Experts of a small language model.
Experts: 24 experts in each of 8 layers, 288 squared ReLU neurons an expert, a sigmoid router.
Below are experts of layer 5 (counted from 0) of a mixture-of-experts language model. Rows are named router (the router's row for the expert) and show model dimensions 0-223. Each number is 50 + 10 x the weight over its row's rms, rounded and kept within 0 to 99.
After each expert's rows: "comes before" lists some tokens at least twice as common just after its tokens as in all text; "mostly gets" lists some tokens that are sent to it at least half of the time. This comes from a sample of Wikipedia text that the model never trained on. Tokens count by the router's weight.

# expert 14
router:47 44 31 53 59 29 64 75 55 39 56 41 61 48 39 58 51 65 69 55 55 41 50 49 62 58 42 43 45 55 39 63 51 67 56 52 37 55 45 68 27 59 41 57 48 55 56 44 39 60 43 46 48 43 40 41 54 44 47 42 33 61 43 46 47 41 54 49 53 40 44 52 49 59 53 52 46 40 38 50 38 84 59 39 51 41 70 59 58 53 52 43 63 49 43 56 46 70 51 44 56 48 47 52 31 34 54 22 26 35 57 37 52 51 41 49 32 43 63 47 52 46 32 48 40 66 49 51 62 55 61 51 32 54 57 51 37 57 53 70 55 52 41 57 42 46 61 68 47 53 46 32 48 50 48 31 59 34 46 62 54 53 45 41 37 56 22 60 46 48 45 33 51 41 35 71 47 54 40 40 50 53 54 47 33 48 38 45 49 47 43 50 62 51 55 43 51 58 52 49 54 52 42 51 48 53 41 52 57 47 55 32 66 38 61 54 52 59 55 58 49 69 50 31
comes before: " |", ".", ",", ";", "%", ")"
mostly gets: " 19", " 1", " 2", " 3", " 0", " 4"

# expert 8
router:64 64 58 51 68 44 65 53 48 50 44 60 55 48 40 46 62 49 48 61 43 33 49 54 53 56 51 50 47 55 47 44 54 54 38 45 64 52 61 62 50 30 35 43 53 44 70 43 59 53 58 46 61 59 56 38 54 66 58 52 46 39 41 48 52 48 54 81 54 49 28 42 58 53 51 35 40 65 65 48 38 68 49 51 45 47 62 57 57 62 52 50 53 50 52 45 44 58 56 51 63 64 44 44 49 60 36 51 66 47 48 30 50 46 71 52 62 50 46 63 53 49 48 47 43 57 64 40 56 37 48 60 50 56 52 42 56 62 34 56 39 45 46 48 49 37 55 42 61 41 45 60 49 23 60 43 54 41 63 52 58 48 47 50 47 38 43 30 65 34 55 36 52 64 38 58 55 58 62 66 45 80 55 47 71 34 47 58 42 43 57 54 54 52 55 53 42 47 40 47 91 41 49 42 45 61 45 59 53 56 64 33 29 27 54 52 45 49 46 53 43 47 41 67
comes before: "|", "\n", "-", "==", ":", "The"
mostly gets: "\n", "ro", "″", " Ro", "′", "Personal"

# expert 18
router:57 46 43 49 60 39 69 50 45 39 58 53 36 42 43 48 61 46 69 42 35 52 50 59 57 54 67 37 37 58 72 37 50 54 58 24 79 42 47 67 47 36 32 54 53 59 48 36 41 57 64 64 54 40 42 47 56 50 46 36 30 66 53 33 43 57 33 47 50 48 34 40 58 60 69 54 33 44 55 53 39 48 64 66 43 40 39 52 28 58 49 53 53 53 53 52 41 42 52 42 54 47 46 69 44 39 46 55 30 49 43 56 55 40 66 52 37 57 46 63 42 53 56 53 48 48 55 41 50 49 53 39 59 38 60 57 56 50 56 46 37 52 40 32 57 24 40 61 50 60 37 42 50 41 50 63 44 58 44 55 39 53 49 66 35 47 39 50 50 48 54 56 63 54 59 45 46 43 35 61 50 57 55 45 33 32 52 56 47 57 45 47 44 47 61 36 62 65 47 54 61 41 66 48 48 47 55 42 29 64 64 50 44 52 67 48 39 50 59 71 65 64 41 40
comes before: " |", "A", ")", "C", "S", "N"
mostly gets: "%", " $", ":", " —", "}", "+"

# expert 15
router:34 57 46 50 64 41 26 50 67 45 50 52 40 60 50 61 54 60 35 46 49 52 59 45 49 43 59 39 50 61 41 64 34 44 69 59 72 44 53 63 61 54 59 58 60 53 38 42 50 60 52 54 70 61 52 49 59 37 52 61 49 49 76 55 43 47 53 39 50 50 45 47 61 54 52 50 56 43 39 62 56 44 43 38 46 43 51 57 58 55 66 42 46 45 55 50 67 45 52 56 43 61 56 48 46 52 49 50 42 46 53 60 57 51 54 47 74 50 49 50 29 45 59 37 52 85 61 49 63 53 43 40 53 47 51 42 47 61 41 38 40 19 35 51 53 51 50 46 43 57 45 77 43 43 57 73 52 43 38 56 51 49 50 53 42 59 54 49 54 61 49 64 39 56 56 50 50 34 37 57 51 56 33 44 49 39 53 50 70 45 59 71 56 32 60 35 44 49 60 43 30 53 25 65 61 50 56 44 39 44 56 57 39 34 56 39 38 47 54 36 56 32 72 53
comes before: "s", "ed", "al", "d", "ure", "re"
mostly gets: "cur", "spect", "vent", " sign", " event", "t"

# expert 11
router:50 68 46 57 42 77 54 65 48 36 48 52 48 44 47 54 52 41 50 45 46 63 57 63 65 57 50 55 57 46 60 58 48 62 64 41 50 63 68 53 53 45 41 57 66 43 50 41 47 63 53 34 54 41 58 46 48 54 40 65 53 56 50 49 49 40 56 60 48 41 49 54 38 35 50 58 60 32 52 51 42 56 43 52 51 33 52 61 39 48 63 51 42 32 52 49 54 39 42 57 55 32 39 35 46 57 18 26 31 48 80 53 50 47 44 57 26 42 59 54 36 51 54 47 32 75 63 50 53 48 53 50 27 57 45 46 53 41 66 62 59 45 46 51 57 43 40 38 62 49 57 54 48 35 43 46 47 49 44 54 63 55 32 50 60 53 55 52 47 55 50 47 50 53 62 46 45 48 49 53 41 45 47 51 60 45 56 72 53 38 59 54 47 30 40 51 42 46 51 54 57 50 45 52 34 21 48 45 43 42 77 42 54 53 43 29 71 36 46 58 60 28 43 50
comes before: " ", " a", " the", " re", " be", " was"
mostly gets: " the", " to", " is", " was", " and", " he"

# expert 16
router:53 48 58 28 56 59 56 67 50 51 54 50 50 21 41 50 44 49 52 41 50 42 56 55 62 62 47 46 46 54 43 32 48 47 49 54 43 71 45 48 44 51 52 55 40 55 40 49 32 56 48 33 64 41 49 59 54 47 31 51 40 49 48 61 54 46 49 61 36 34 54 53 64 45 42 42 47 56 67 51 58 55 33 66 41 34 46 47 63 46 54 54 50 37 54 55 40 53 25 59 42 68 33 43 43 47 43 56 53 41 43 62 45 58 38 56 55 58 46 33 59 71 43 56 47 62 37 50 68 46 48 54 86 45 39 64 43 44 41 44 41 42 59 59 37 51 56 46 52 75 52 30 57 58 63 54 64 47 44 49 62 48 41 56 57 53 60 42 45 71 59 59 56 65 45 56 37 47 57 67 50 51 61 45 38 42 47 42 47 55 45 55 51 43 34 61 71 45 54 62 51 54 60 33 50 64 45 42 49 32 68 40 73 34 49 51 43 49 54 59 39 66 58 39
comes before: " the", " a", " 19", " his", " an", " their"
mostly gets: " for", " on", " with", " in", " of", " at"

# expert 13
router:53 37 50 49 58 50 60 45 57 48 65 48 62 26 43 68 45 58 48 22 56 73 53 61 66 49 33 51 42 57 55 58 44 43 50 54 55 54 66 58 45 47 59 58 49 54 38 55 49 50 45 49 39 49 48 52 50 33 48 60 49 51 53 49 54 36 39 49 53 60 22 55 46 52 48 43 35 56 76 64 55 71 42 59 46 25 41 53 63 51 50 57 28 56 57 62 57 50 40 64 48 51 38 35 57 49 44 50 45 50 36 57 43 38 43 62 67 44 61 68 54 61 51 45 60 46 44 70 33 50 54 42 46 45 49 49 66 58 35 45 60 34 59 50 65 55 51 45 58 48 58 45 56 39 48 42 60 57 52 53 29 54 47 35 55 39 52 63 39 39 59 62 66 48 57 49 49 51 37 59 39 63 61 53 39 41 43 47 62 58 51 43 43 48 77 60 49 50 54 65 54 61 44 60 54 65 44 52 52 60 65 53 26 56 54 35 61 56 47 62 60 32 54 70
comes before: "\n", " ", " The", " 0", " 1", "-"
mostly gets: " ==", ";", ").", ");", " =", " |"

# expert 21
router:49 73 53 46 51 42 53 39 52 49 62 44 61 45 47 64 52 56 61 37 54 34 64 50 61 53 70 53 47 50 58 42 60 64 45 49 63 56 45 52 32 36 43 62 46 52 42 60 64 56 55 49 46 44 47 49 47 56 51 67 61 53 51 38 48 42 50 36 41 58 53 34 51 43 74 40 39 54 54 51 47 57 21 59 39 63 51 53 67 50 36 61 46 39 38 59 58 76 54 48 61 56 59 52 39 50 49 47 49 48 60 28 68 64 50 59 44 69 40 42 45 42 45 58 39 50 66 56 61 55 53 68 45 48 52 48 64 61 39 41 48 56 45 48 57 55 41 44 62 53 56 39 40 57 49 56 57 49 43 51 23 45 60 47 37 49 52 64 45 37 48 40 67 40 57 50 35 48 51 43 54 45 52 72 24 41 55 33 49 47 18 47 44 61 63 52 71 59 70 36 30 40 57 50 54 46 42 39 56 44 49 53 40 44 57 49 38 45 46 64 55 29 51 54
comes before: " |", ")", " 19", "5", "–20", "4"
mostly gets: "-", "–20", "–", "–1", "–0", "–19"

# expert 3
router:48 49 40 50 57 54 41 57 52 49 40 63 49 65 49 67 56 52 50 47 54 40 36 36 36 50 45 39 44 58 54 28 29 62 44 40 58 68 51 46 64 50 31 53 38 27 39 38 49 48 47 62 47 35 42 40 31 41 40 68 55 36 60 48 42 70 45 58 47 32 43 64 56 63 53 57 46 43 53 44 57 49 48 55 46 70 46 56 41 55 62 44 46 46 36 55 60 38 36 50 59 25 55 32 40 49 44 45 54 35 23 49 51 46 55 44 37 60 42 48 49 40 56 28 46 53 63 55 44 56 60 54 45 39 40 51 50 57 53 74 45 50 43 41 62 58 58 62 41 65 47 41 45 41 58 59 51 48 42 52 43 58 45 42 46 62 49 58 56 41 54 60 39 51 61 60 44 54 55 33 33 37 35 48 49 44 59 53 49 61 65 38 53 42 39 78 70 48 58 36 52 40 50 37 33 58 51 51 43 55 53 45 71 45 63 36 66 41 56 58 55 48 53 66
comes before: ",", " of", ".", " and", " in", " to"
mostly gets: "mp", "s", "ities", "p", "ip", " children"